config.toml
num_hidden_layers = 9
n_experts = 64
moe_layers = [0, 1, 2, 3, 4, 5, 6, 7, 8]
init_std_router = 0.00992
norm_eps = 1e-05
rope_theta = 10000.0
rope_fraction = 1.0
attn_scale = 0.125
tie_word_embeddings = false
parallel_block = false
init_std_down = 0.0
learning_rate = 0.00507
decay_shape = "pow"
final_lr_fraction = 0.0
max_seq_len = 1024
Below are experts of layer 5 (counted from 0) of a mixture-of-experts language model. Rows are named router (the router's row for the expert), gate (a neuron's input weights, with its number), up (a neuron's input weights, with its number) and show model dimensions 0-255. Each number is 500 + 25 x the weight over its row's rms, rounded and kept within 0 to 999. Numbers have three digits each.
Before each expert's rows: a language model's description of what the expert responds to. This comes from a sample of Wikipedia text that the model never trained on.

# expert 52
It responds to: Determiners, chiefly the, after prepositions like of, in, between, around, starting a noun phrase: the, a, The, his, its.
router:521473503468507499503515476513494495485551541511523508523491459469515495459536493496518524512524551509549511555530507537516531548512517490460506518474455525467523479504506510489516520502532507493491475536498508515483487477515456484478510527514505535530492504533500497512502532497502489478511485484489494452543530536537458466515513528541480506454454462493480466486457496507516460506505508468455516463493459511503468471534524481520498454452522495529531544539479492481483521519495454514519500486516532544524521515518524511498504535479489481499481480519453486506483508511517445496554484473495474513497480485458521475502523505458489533503473485461496484466463466506507516490521527466489483495523521443467466531458530481525527507509499470516539475483468491526481500489509476
gate0:490516485551451478505536517485514500493535454485505510514514552497485503469514534473506475517511488497502496517472483523521536487556457525471488512510424510513489505462508471518518519527519538515509488437480509526483499494505493511507482489447499525524509519534551486473477485479508481490501510525458510512545491469542470461501454517494495492545516544487494537491483539482490489488481462566486486501479468484502500505543484527515548434500479545519500516464497498469510508495504508490451487524495493521480445510463471513453462471525525482510470507528495499541518488485529485488492481501515544479505480530480488549496481504520489506479467482486510512468501504452484496507471469516514519507506471507496497501557497490480503489539521499511505493467475475522475517552461443
up0:493492460488521505461511492493496487504455541519505491505475460502477494530496486520500496523490510508491524501488509503474470501474544445532494466523559487465479490512502537490459481479478468500493498544508491487498503504513517511479523518525506462471477474482439510513517518528508495516523496467530487506473518516497522554492565444498500552472485464491500499498507450529493519487543534430514515498541552532508512506449523502507472540479500489483529451537500486557521486506502501515550513475518492469508511528501542506521556501491472525509551491498526462488470495492473547525487514500496478502496512471485482457487519460496524473493526500484501494522481510559521496497563511510486489487504524503511516510439513503505477530481477477500494529496510522484521473459530551
gate1:479522521537542517488529507503510508483479471532485483512471496503478554476475501551514516502503505477440474533474505500510509511500512560503519466479472534471528526507500500543446532476485563526480496530479460508517513471536477451533493533475494506491482466500496512494507490478527482534438504492497473463503480523531504481533535555452465466493529528532488501506497512538486509505481494473524489522489540473542499487529507473480524487518463537538487525493516500513536464473492479485479504459508503507464499538488495498510486468561541511473503534513447465543524527516520445502503505511472537497502472470547517502506533501520519529524519507517466508502478532503534526494483467527469474518534515484476516512482503489500468512475506514517517534486479497503491508535500456
up1:510479466485518506548499531460498506540523495504517495543497546503517513518530485499478481500515472518495468519501543506513496509489499491498448429499495474526461476507477509511480513483506457492513495476489458499469507533439463548496488505514455517516527459515554511493451449502483479489507488509550511496492509500481547501507492436544532478516517509475503509498488482485493514510495533513500518506507520534503488503496522514505458490454512505466495493529464497505566523517542504491482495536500466469509570488486509494445480521503487503483536518493509535508495470512495551485522502501518520480494504489469478471485511508494477483442477532489521527503471481486445465524535434506532509520474481495525485524436496458514463494527510526475499494479496502515454526532492472
gate2:470519484521475531509503491472538490539518537468495514532473476485471490507476466484447526513469513474517526504519487482496491528513469489495482513462534500497473502504506508499500456555482431459530497534477497509474543523509476498508469505512513501516528522484481486543499535530592511507472492501509520498486533526508509488487485494510467488472461493448552484538523502541497517521505475519532493493533495472488482464477528522529474519465516450498476537561506568483478501509502499504487517546495472499525460522492527545524457519483494545466543492501509498518470449494522529489487487494514490488498498484510468517514467534522490471524526505488546483501488475485524494519512518434518501518458487487500493500469528479471533494508470525540479530515510527529505513491520490
up2:526507496483474506520534547514529489482496521509486477505442526486521507497477536522535426481460507518430539515510477515503528463495487467474493500462536476478505492522480527477497511515563469507509498491494519484506499509520547521464517535504501485482496519475504485538448479448519463481448531460513483487496477504512523445508480520495448483521468526492500519504473494480513518464513509460577496499512494545485502509510469509472512502528529517513481466538508502522535498520526519524514534508513524455527502494507506503490492532492491487484459494536465537511524538465541505556473508467477537463533503484493483513473520495507517468518512545516507500478502474511558486494511517466511507482500525510468537447488496478487484532502480465507484485475511514500495491474455500
gate3:526484507457492469520490496503484473502486500540525513513499469528518496549497507526485481490485518479520448487505456468454479438508509511532528494478514547456465505517492561502502471473523516511515507484515524516522494471473523513547557489498534497493515473536483505496498552507502516482476510507499530500518502473450517500542508495534492491521497487481503534479511491523471507506547506572557479501506511531504478498472503512492518524491507524489474505448464475430479521485510518502532509504473525520541455530524517481520503488441508531498481524459517488464476490538503522517549546512455507470499508526488486448531451536487513511493495483501495499498548489514473532511511502494502484458525498515515491521519468531483469548535540540488480483491527471501505527477510508
up3:514523527472528525483476457516456511426508485495485492531469479459473453539455505477497516514487500462476513481525501486504484496479492520496529509481497484478501490461528494501496464505562523516553434476532529528501540500497497494515526516473488520486515505499510498522494497504496486477481518515509529519566519471449515441499528499505466485531492510467491498500500514465470513515483442509525512483528480503476459490522489516512487489428531471477496472464521516469477526465496545471464494489507520538476505489508486480532454546494500483480479468479499504458500551488519470494509533520493421522503523520487510504466489510478499524515493495477466433458509486488495506517520512538503532467516494472515489502511469511503484542520505532490520513477504468532509500536507506
gate4:493507482469475488491492466476479538492464509491499520522513488517512484454524470476496553466517517504433462473481529472505504493467511490460477512473497498448459474467495493483471530513511499534523460466498472488442486470489484485539455492508546483495487490488488496545510534486491548482492513491498488525483477480530566505503526488506526449512517469499427480480517519452543491489508499488518487521515490515476461456496496526466505509475502493482481522511510495475498506491480532458480481516490437515519463471458501498517535494493493499499539565505503514517480476459502523535526491529524475483518507515489502496500523506510418473467482505512497528490518497525469462474511480481530504492482552427501518467460494496501503485519454499494515487507494491495482507518484539
up4:519548514536523498479461530497510480541506504499573495486514497527474524506471497527510445511491480500499496517499507525475500478499472507505569511518514511528562483494487495497542475490489517471485551548499500542531495500480519536499533523506500525479516528490484505463507540535477457521489506499515521518495531499484453539493509516486519557495490506525517493531495504512459529502499480531537515488544470488467536522494474501540445550514484538517469485489465482517510488511526504525528516559517523486495501537506480511480475486502528514470487468475492479520532474527507486486470560519502494526484493499502511492512482467493547541533521519519511474501476509492505541501494495493449506502487474568514512507531527509471512543459570499492463501516498540516555496520488502
gate5:497562494485544504507496507487489480547465478477514508493539478541512439550500502507524532520486525520501495516498497531523507520476524506519484522496511506486485531529509534471475507452502501492499474503561501453543491537475517462465514495525464482497499522487505542524499496504497550465503476445480489503499500504486517491503470507543541509497515497491511512508505529539507470456544522507499541508476491497479516517508511529489460503493530491444482512505476512503514508494530490486497503503516477515496512508484481442464469514500509512524497484504522499498498475506544498485507477509479522524521531486486514458459516478443548508512515482514492521459500546534547522548522480419515458521470502473558485483535490484570513488561503502507542477506533508493502485490544488
up5:462496521469545516494486466509517489473488519438525494493480464501495496481444451501541492522511517474479522500494485476495522527498493489484493488513526529487487461538444518495529444481460525492519478447546486506461514515500469516452510494503523514484468464483540552494481488477510509496519514486491490532466535507514471506500448543528552516467484512508545486527461534482519522535521478482479484504502482514494518466499448523456512511512460530524474527470510464537496514458510505507511499481518499493449502492499526523532511563472512503551482481540540507495529506535524508474496464489532490517504488438498510486469486479516464479503504519458453513499504527492496462492474544547504469502541511511505514484503503480479511510526496459525479496534503513484486496521514500
gate6:500508450510488485460473504503553472474520476529491483528450491511505531511503505468477500480515501493511499566526496512471524488466479490507523494470422509510491495463491501501517510515503509516455494519503518497489507523519489462533528471520508485517472489537488483478503482534504513483480498523453495496503514467517458500467525518489519498533489540525524526494498529516495502510474499512513513536459483532546472504452440519494559516462513500493516512503502445489536512511503452546478512456498493447509519540531482502523470548458513510540502525509484522481482484494497476503520488509492498460482495528466484501452462516454544496484528512467477476552444492516517522521487440500486492479508481456495465522512555512495494486525579518498524519503502495497508520503487499
up6:523506528466524515504492515506469467485457522471523491488505519487522432579509530522475494546490522528475546433428476505540478548476524480496508510508533482524519503495518520493498492463534508470483491475490491481488486519474491521478483556523491489507551461494494472516520531487510485515494510477471525518499489505454497498515481502483482478455506459487494532493475538505515523491500486531521504502530492510439499506542518532498447486573515499482539535509486531510504475481508503459540486511530495510479543520505543495512513535490488536506510506500501454503501494509493510521498458509483490490490496478572512493508497519524446533507464486499494518484541509495472494502483537507501462517457529523495496494481479483488510481460491549501461506465506472510480464484529466
gate7:495498509540522496503512498503567535477517576495486531493522483505477499443510485497508535478528518513494477510503495552500506467515508514512501525507455461518499484527491497494517544530492520489503484537495495459507511470511490503458509512469455542498442491516512465518487516517458523498453510487532499476528495522510493497503498508534482509484494533485527435529507525501523492577498496469495516511524480513487485494481456518565518462471500514518498489500507525472476484464495489474486465467476496478511496462492473537538509464514509504477488465495491432533498506524540504540504545525530514492539519489534478464495528497500519489478465490497492499466514516503508511483444533501471527495467545518467511487450528504534512531494526528518473546473452496527501495511455494
up7:490528484464489500497504553445508510535441437535503463525454511483479517488493521528479548474480452521483550493464519460463484550499481532477495462457531538505488491467481474481477504520516464508514488503503476508514495509506505471500478538530513464478517471479502475486530504488551488506550481478504489547494509518485532525513511501482464526532488466478460525528480490481479514470488488522509490530491534481498520554546537509436506512556492472553495477472460485478524498479534487519516510528515502526500501522491506531478505482492460514510510483509519526518488523477494483486480472434495518459483481451512493510511509529505469496494477499527543516545502524491540499496479497518470478488510495483472529488515488528487466470529466479520511519467521526491488493524479486

# expert 40
It responds to: Pipes opening or separating table rows, and nouns for media works such as film, album, episode, series, drama.
router:497478484479469493532513485486487469525515501480493506504501486483477510499445422519495499502535532457479502508473525486495529467546517517490479532483501468486530470494496481488528485548538556508456525512498468507533487464479509511485497547480552499528455524459506466497520539477556460514512476504520475510505490540494516492503495475519511504538501462522469513516488493511534470476484522518521506490494484459508501510489513552489495452512519501511526520569492514547493507486448513539522487528501546522483506488541486515488488503488507529467462502454533506508455552520502555445532524501529509485514551502509528523530510523530499541513476517533505491509505502461456546519467467490495493505480510487498482509496524509473522494530504477500519494483474478470492462516503460
gate0:543561500514498515530498489503484477523499512464483486493488511514499468493507484450466482504509541458482512501563507501532490468496526511510547524489488529479464557499475491490509498503524510495492520478480511493450529525512493489507496516503504524474524495494529504457502505527508457491488451517476495495461499516539523454513476469442501519478500508539486498451487451494479547494490480476466533522493491430488476525516500492451461519495475491516482501496473504503507486489530513475486553497485502476501478506514511514565486525522433573502467489534513537514521494502494484454480510461499539530540496482501526492499476453449524497505482470524512494551478473489494500512531499476492472525512496475459491476519501480484453517572500477478481480515492483474504504525504484
up0:468461437449514514464532515488524483473521516492508487513474502512506524484490480515476447488487499490501505502539478501509495508458492520498476508510487521502469484443478512478500485498541490517476491510538506476501546497478568496510538537502522471518507498535500511500519481517533488532519527500498506505516520552512569521481512458511486499465514526500524465511498471536487515509497535516511556468503459516513485506481532488521459540517504522496505508454535509543532481480484469459506477514508491497482536491527505528483495495526517516503462456465445544496528519516507502466524536501501537539502521504525513490547477483519451528515519561491493516544533511502518501473506555505487454559509505491448527474499496509502504508527487469521480527556480492455488514507493500
gate1:528445471419536493513501499489518538489465530526446446461493525497506498492503489510478492509477517466510566493522492512489462512489446489518487461529467475490499522516486498464457442516506522432503513526455494497502545483468517513493481514498489501514496503527477508500504528528491499524478482517510491457512431499486530472506488474480468498514509536517481472445502505513493525517531509525550459482531487485547534526500518517485507470497533510490497527464506476536474476472516531488509495506491481565496523490496479501509504506503534467523482478513493514475503463512515507488486517502486520510530484534543558469501469507495476503502489446424502487467529491497481487462507505470508465477499515508496516488493531487525481502533477481481520489479528506470453461499496501
up1:482519499508518524497509513474482484485510532500465488538491525492465532493485480480477505505492478480526505466496530452496490473501475538538509480510514502498504536497496523568492508481528539511488551489435515504496510501504491514512501449469536504463492519458512463451531526511498518486483513520538428474509481522473490537470524492460533550495497505489487506473516504521485521550488500484526468523517470478508510482461474491515528484474543506476532487496458528513491512538460519530479478504496492535511498517508524510510491470526490540527504455465517539510495531485504535488476480506494508508488541482479508471538535475523505478505500505477541475450480491512471532493520505528508465517540505485513525536504478491467420469567460526508480473499502465531508548514533479
gate2:494513491515515487496478492480486520491519480557494481467478503479494497534460480487474515511509503471526531480497501525502470540489473508484520535502472544492542513506491477443542464530500478493486487457478506462496463499451508498505519523496504545539529484517462530487560516478515496506513519519471530505533506516485511501518489473445505524539475504492471493430506523515460545491508533511505500448511510516530536512510452509496464505483484490485452508517488499500461543438474505532475530531527474464452511507529501493493509484458536503534461464474554499504488494496485504481499505493504534513512508512472462477495514512527512488521458491505502484510501461479515508505512506482540476441531467527495504491447472517519527443515484455483517516498541544505482475490465524
up2:496475509528467475506489470503532533581520502514466517497517509505484514493521514513514517490513488529494470521485478493516534491515512513474504504504502512476480516535528564490492490495507492466446538518482515471503449542489458572537496508480476458488483531492527487497479478493455509502579482509531538502497508510558456495508521500475495491471485520481494507477476496522538492538527505501524529482475565461523497493508528503490471517522459503496512503496466518540516459517534457495508507475502526464500513484478460520517489476522457456510547557507515483507512489521504499483505496480465487508469459467491527500542498498510530517492509533518501501470511477527476544512537499455480441529497501507505528516502515507458513553484493518480493534480509480518535532512497453
gate3:549468491501504454463527505515499543521565522441501479472491471492558524512475435517561539451519445463516486495503483513537494496503476489542520487504541481490468503496532519477529475452506462544524499514484502496511448534492475528486487526495497479505468499523507510551536539491471492513502515498513484493487527499509485509539481522496493495503521499521511531467540496466502538464493524497518516493524499513500537466528500528496488529480532492501453523496508532526465536489479513508501504501490514540479492508534508473513486486488534502521509517458511491500511531480519501466470454494461480536501504549520504511524464488531502554522535527524516493464497458478475520472511537448495492514472507488477514503474468528454522516498553514492508489529517504520484492524483524
up3:518503501503497499446499521522492537461500487506484500520520528504493517492480470549454498479456470491473496491498494494493510470525482512501520479501462475468513503532463453543446505516472493519442473530472502500491496516512491455502482520531472510505476476496493442494481514474504521492445540535550450501451468478479486553531500503524504485487497507511522523503477505464540510486528467520460509427494453490473513483496466498482493508530503493475493499474532499536517516464503463527495466532560472441499541530481495438500453464523524526527504498495502497503510520495466510487503511470515531481465531507499482461494515512530530542515464509494484514492474492509498470507474501539475495486522521494520516480502514502492424511519467495465502510493514497548487462509518513
gate4:514484488472529496475552473539513462497489505508506505460492493476485480471485483485482534449504502513509516539488524523492528521499497543545493532534503469538532461469490445439486498497554512499488503499467498509480536478507488518512496468477526491482498473496532520500458482509452493479494498536522489490491479511517465477452503517549462528497449502529497550505489490486504540497481505503536480479513496492459463497472521486458498500510501518566493482512519508496484514530447512502490459492452488510522493495477501541511483538528507449484437467469487523478540493501523511530491490448530474511542553485497524542502483479446475483501521512515488513522546485514481502501514511482531500489526532474487520503563493460494495556502522503504485485522466477517494520509520484
up4:511502523489485505530473477488532482489515545492551499502549483517510510533491514481525518474466492533517491463491484449516520522500515516485501497480527459470476512491514453530502504470469470484495521481476561508487470526487452526480538532478527479498516493468495494477505515543513528481489513487468507506521503534507504456500512549534516485487530501474507502486471504486488499491552461520501497510488494556509507520550483489533518512478448457506517518538463508517483454499524476521534494470468478525492439504463533490496487525459491495501478498561529494510484489545517463522500477511509507497508520488493461518479564515526483536512480509535518489538480512547575515479509513486529508507490467509525520553531474498522504485481527468525495564492495512531530502458493506
gate5:480491500494534449502469479488489510497516483478534508501515517493497518510512464499535493512507460522502504518453490476487501463518477485475519478481502550532515549497485489500516507469522485549489472502517466508508500504481497485532498517500494514465483499437507453496479495470507479470444489525471520564510525527490471535493483522491481513463504469526520514468501478488476514499482480502467535513499528532517478450444481444451485555537502536465542489495470511453513527507485495508523525528495527523476485529490473448471465516457519445482507487454512512515531503470525496510500452486437506531490493497491515514518475505534507478521526474433495529472459524481498507541488481504521490521498502504471529497472470494496562481481533502518469508484511511487466485526521527
up5:514510508508508531492507505509513483470425465515507485489511526463518452480473492544481521523508452495482534505455494460517507470533484498461530507514527514473544485460485496494462489505461501480479491511443495501543483543473516491495485492505454465559521492476518499504486490526527518442452472509509511494524481480490427510500481554455479495523469503485536569485494471529483450497478464505503472505489513553497519516467489489483487502519490493456490453506515467558486492508516493505492509472497491510447481505495513526483458511477465501480498515512482510512469487522546505509515521489516509494513505462489484532493505512500480561467534474464491521514487527502536491533475481465528438471511531490472500523507514533532510507498496528507498502488514489533500474502463514
gate6:511489494485438496509500524463462471511470458476479520518525524467487505445519529472488499482509490505546487491477514531504485508550542526510507445521500440491494530523501497519516523522541512502497486522480497503515495490439521497551492541483532486485482500501477527515506505495482508500512491471494450518518509502496496467465477476449463496515495505506518471512473520515555476523505510526546487500496469510499516528518519517500515503529460557491475517523528511513493525481459495507525502460482534523511519479468522512544459485512487478513502535496485492532492481476469442480490505487512516488484504564504530497507469527496441508495497477522521507506496527534441520553499509499530552529526511473496474498487531465487493469520536531542454509532512450444483525510480499
up6:494498497487550512501531438538534536506499531502520492477542498497525499519515502557500467524505526477475536465520501454481474476510472437477496559459465510461492463477507488492476456489494485467481500468519498518494530496516463492475543480505516516512500525494487500490521452515517496535478528546462544503467516518500536488515520538539492506511495488507505541501485478483472513503460503505487499484490525503507477510484517519522514490477549462522504474511513499479495490516555501481471492481507487516494477509527506485527501527513522540484523497489521534458496480553501517521472513538495512514494489500456485516512556520519531473499485472498486501516532485461488483446459497490475454468524499530488488410458451530495528511467515462468485489478516529500451498490507494
gate7:507520427502468496507504509494520494470487507489478487499457474520478480435460448483529503474499485506528471478509473525500517492507540508538477531437540522505512491495488503486518525479553519495511507509490420468483523486468493526500466510486497473479538542507482484518451546514481496522495509534559520531505498499523459530521505497475491525490527482505499558492499494490487515494513501540526499502489507479478485505466495565525533488546496518525533478482505498492555538508463488531470477497499501502501528518481512526472478487511505560492525490461558519444492531491437526516484485484501462497505505493492505475459477471495488505511530527507515531433524459474490530480489535519499505469499498506498503528467498499470486498530463497481486514501520472517510472511485521
up7:446481522508492491460515501514499539528516465459518500504512463492506510523495525505484469505486495498456505483485487464475470520486484479494494513522471503487505527481531473517480461506490567493439482482525552507536479486504547495487547515501471502487458519481486520513524462512546527513494510519496487459475520525475542479481518508497469455495493512511521487501466498508511496497523476483544460563453503501468531512526510510441493496497473530457494509502511468535498499511511474437519526487519521482521539528480492489489533511546543541487521504499477505513473510508511495510548539522444531485455481528463497520532511481498485494516488456488478501510502544475512531491516497493487493507524449469452490488509531470492531477459524509545525488516557520516495489526549495

# expert 33
It responds to: Table cells and headings in sports and music chart tables, such as country names in charts, medalist, Championships, Nominated, Best.
router:530479464461493452517508507543467519497504542477513476524543515505492466492455494540524457540507463501497563524486493516494535500512524478501480572499511464500495516490524467472495526505512517516472470533470489485529475467477504523461519490546577480524502519543468456523540538495503524511501495517485481489482503531496521467514538487479507495458488516490501494512487482511518486477487482520493488519494494496500496536490482517517460457491472507493500535480501489531515516529488484461497468532488455512515531531515512486490497496432527512496453534464520490491468507506486557534550494532469504502565521495537490506499513525511484555520466494499521514461498529556488538523498522506503497501521498509515494552455487504551507513509499498453518505501488498525500526488510512
gate0:511477508520492500519554534493536495469480515445493467520524494463480500484479523497491512543532509461501467498488471506461477512515490552508493493484500478485503470476515510490530472516495484475513473499520531481484489485526435461492548507512500476550488504520511519489473511462482497487511511523515519460488487513459505465460513501510539496501506543507558457536502514495459501520495511480490465555507530458533512534545493500500497516483502487472467558529526518494494522474514463541526514500474483497527472538531472525537504496463524478468482464481470500492502469478509489529471470519528528508551479512516466542522463548455492476552475520469477472482499509472499490525462474511525503519493483479532513491536539453510515498482481483482501526479520471470471518506465534
up0:536517518470515462488476487507473471476484534538508511473516463517512487510517472507520480493435513509518486525469521509528537437489532476491519526481502547492526562514505504548460496488527477522468546509492479520516519494511587532519507456484499518491505494468478485461499553504514493481481502455471519556485511501517525465509501515521516471535502472508499517494473473542551500473499496483494530513488483548491497491504505498462456494515525520519497472512462488493475501547510551480466516487509519518487515473503526503484525516478489470524464495513499517508527549523511526472522529496496501545472541511489503465488531498533530511463523482538541508538471501532496510484548442507473501512493541538495530473467511520490483450517512529513510493501490508485515464484519488
gate1:492535482457494510494517493481548477489522482497456535511470477513455478479460495492486508508491489511517467470483523474480472507481492473492508476534522431500468466485497464505482486504491453517456500510550535486498495450473487499504479543518506503529494501531494471470538514509520529457491514510495521471541488457505493519457503476500511524500521482489498499486483482513481516511518498482511471480479528509485503505449488531470540489457539489480500519466504548496513468508466436489452469496492514479475464505499554476511433463559528493464490466476454464492499516513519535462490517496480520486457491486519509491488487495466522493503464494518485506475499509530432486547525460541490510513483524523460510482524510514512516506512472493494498483457514535495504567490530505
up1:468493485474498462480470484525467537512504507487482496492472492456505473492481491437512495523491540469471487520528456538502483544468512485511496518514519493510497499497521492504537489495532521487506522518465469479504480489496542496539474517545532534461447488521482489473474471522512516544472492503495553485455518507444492510484496524479477496515489494434495511522473530463531523468482502513458492480514491513496567477467504552502499440489483482544493502480505518521528519526532492508488479573526518519448482505465493508485533535491470491522546511554516514500567493482470517517472534484485503518478501518494506487520493469477449472498500515470503527525510514489472517471489496534498520509508487517487504489499505511509472490531445476478517515483471472533513460528469526
gate2:542529477542490521493528500581499475561507512527429469496509520498521484504460489518469491518493504538486494511517517541503542535505516508473483523484457533513502498510542549511532487501500514513532483511454463515511523531501491524500522556507478544470459524493481472518468478503519505479468524516464497533540543550512512529504505477524521460482496497458549494523505495535491506474525472492514500489510493497487526521493513516535471484512485508487512499519512527470515501502511456446565508477510458476490506504508506461538479496493508489478532508518500522479519503481501542476506489464535549507483529472481547482480549520494503509516470462477445496485502523487507500533501507486500504507492489532518525484514499505451487505469477483491564468497471479496517520448529501
up2:534502488515511508516512497520490502538460518488448453497474498511551515503502445490500503534460482503514515483486523515481494482471484504476493484547469492481491484497522516522515507468483512504467502453463481489460460533518490506480508511501501488506473500474522476508473481505451457474522520518498498512476479497528477493497459494447528493521532451498481498457503504573502490488493504499506539532516475524485521473488485498484474539496461531493481501504486483508453523525495493448463514483457487446497486477571494513507509517559522520535502529504477506449503509505536492521513504512482519488472488496529529492455540461463491507459517493493449527500496538481476443479507512506499504485471469570495512462516515511502551487448492456469473493505466513514486524473530520
gate3:501519470476495513512517507511482491525527485473499488512488509486505424477530553490492524477535503509493447468553492487472531475471476507502491527550451534454523513475509501528470519477459503492493451510493512530495540511456501481489492499516523488473515521539488476492489471477492470513530486513496536486534498540514522475510543490472464495462536464499523507519581465506493493502507506485541482494524452499495504474491488531522494510513475483527519498474482514456510492516508517507502538455493495529511513485477494499513523491513478518546486515503493495499513454408499532526506507458550488492517489515497485550516494543478498501533540526498464535479469471482457518508524546504483462495490468513483537514555476492515512503519522480507528466462461519497493496478497527
up3:492512490463532549508512507525500442505480502479507508526499511493467511504557520494474501500477492497503531512500489493512495474477504503529493508507463527531494498549520516537483496508527524494459495483473506514518508512497486531526462514523531459513484528524460462482483512497558514527515521457469473502530542531493473552448525491509468523461511500512501509510493501506482517532496539455534499510463492456517486487457503505494510537494532520489522476508488529499528499530525489547460480548478444504467501510552579443487467510495510481568502485518428500513507493442507509470529466502507470498518505465482531492482473470514495511496518522486493501520465488547478511503504478473478491522546509497506520566515491504482472484514503466521511536500461516490481503493499520
gate4:470529499501487488477469468543510480488530504493506502473471479503553522513499501514523494525520482504487473472535533482501472498488473497500488469499496509537491518491493541511466480494514507477478532496490502479498461511533484466532480523476478493489553520511493471477514523492514507515495497505425472478442527491541518541503491490521518531464558495460467524526501481523494505486472503537503486497521513455462487520494545536573473448475490453487485522539483539494502521537476476533509505508512515498490423555476532468490521525541521530505516505501506497501531522497484474444461478480488526469512499508500429493492490476492530480468476508506543553494552505503468510454539500503478495495537504489492529526522486512523490491502504518486519480491504489496516541454498488
up4:482488511484481547511503515554501499513471488527506477539536425513461519519506478492507462449523463497503524513498494485467480448505515505531481515473524480525472502468513505508540477509454482544497483531505531499512493503538500486499477499529555470471504500507505538436525507552495507502483491497472493476491522457522541478422510495488513487465506484484468481513520512535484489518484501546542532501518458507465469491520512519459476509501474488505470511465495541469475507501465460503441499501475495501519427515541456466491479510510501519505510488505524519512536509504471515489527495514444505498513479499475495517527491513516522516457475538478480523526473509457491512505489527515511487462497488473486532495487491453535479508492494502467481488499513450504552540512484506
gate5:506493473514515486522539507466508516525523473511459538520510469486482507516483485502516476501533490531530555530475522516449508464515529509505493501493519486459528485473453528490519487495481488512499460474518524491482507522498495555459522504528489478466476511529537535481483509511507484534502515484516483472486480449466488515517524485515515504479438487468512549523483471541464486442514495492500497526503581485539554515469514506523473515488467529542532462470519506541510488484529493513505482486517530492487513541506513488505531491491513483512486546502488510552494518473537490550512500512505480499500526504499532527489534529504502477454494466496467463504492566509505462496508482493505493477465499469568459513512496503488470537479514447505500470464534496467513510487535510
up5:519481463522502490542559513512505519527513519522512490521510502514549538474476460526497437458535540468479437510476457520472460504515513475470444492499498538448503499484500484503488519484541503506479530496521491543536504472511507493496519527466495511463529522521513484507482522487486501495545510502512506485509489487496510482515480492486464538543479483506505512532475473493495506533488504451517494481503512448497465521485496525495490463531491500537476548518463493456475549498479493512506491506540532481483482528417491536457527468498514460508522489502554496490515581571494497499520535499502505486514479507482496512482513526497473481464504496515561485513485498523501520469505523501475501508502490528528506481464483501507505481509494507493522454489541495490548515470500512
gate6:531489497515493472484519508505502515490478493527472500480487497528474471513484539475555449535500468486460482562475502562482501542503527542475494532526497492493506473515526523500521504466459460514462507523533493563525539451519516524512517518540538500495467541505450496503499511454491489498462550514485531494506494478520502499483519498507492535486516526554462510515476546462483477504494508453489469503531513503513476529457494455506483505532494464471525481539479496502504507514492481499514515538506493484485464467478492453510507515517505468510479527507522545499481473499531476479502488486531498522512505519452491535575512473494495506502442497494487475504544509530497500511493524527513499487481514460567545520536495512509509518522464465474535491480506501478495490472493497
up6:479482499477480519511482481459474522457499499487577492516524498502574480508539487525461505451488504489507493478480495443483442483521486467487478528487480513538480512469424514449519482529483547508496483460499500473528516530498515533486495494488462536504537466498549527491495495539509528529492494501537498521480519525488509519470492512485473491512486474492523498506550499491500501508490514511507529480513488505505502464544514493485521505483474481494500528497546485487487500474499562474490466528499491529525505515546471526510499440492508524472508516476496449516523528477449542524512490529493500472490493494520546488468509517473520517486585485527476463509493483493532481471507508561505512508512502507465483533474529489495465497492483545478502487478518515532506524480529508
gate7:486496488461482534472514496517506482491529546507506539524519483510534532521478551514506466472500498534483520486503508494507495442470534497505504504516485537460480524505488533472490507498468506471479426535483494514528506500529480532458467518547521539504508473485490477479517504532502534471554514530493511540491501498499483522480507464500474475554560484531527493490466529482480518488470532519481519504497489494474482537532469484479487509511490439529567492514524449511500510495505516478522545458491469467542454488530500487467457504485509545497523517498495486495481510514509501537517491516493520506498522464551480497480496460462491545511492531492492510534555479476486528500492466477446508508524507514471515507495524510500498469466453520509511479524526523534471543491508499
up7:485500490477541479460501508501526469524492562502488447498483542516498473528542482513521517513545502502506515508525504534522541516463503508490531486488469495489487539509487521496515484490459507511490486508485511473581493508515512483516469522529506513542500502537537509495504483533517497485521495582498476499454511421505436545516487559514528475486511506501490536502527569500513527479484473505467499503532471497500542528487550518503491532495501486465515524523511467489465501462504505472482494486527532473434504541493471505488503524467534471479480494502533505532460531540516475497489532530511502493474507487509466494498467474492491470492501489460505523444560519483504502509516490495555466499496517472499512497502490475488487519487521531512468490526491488506485507530496508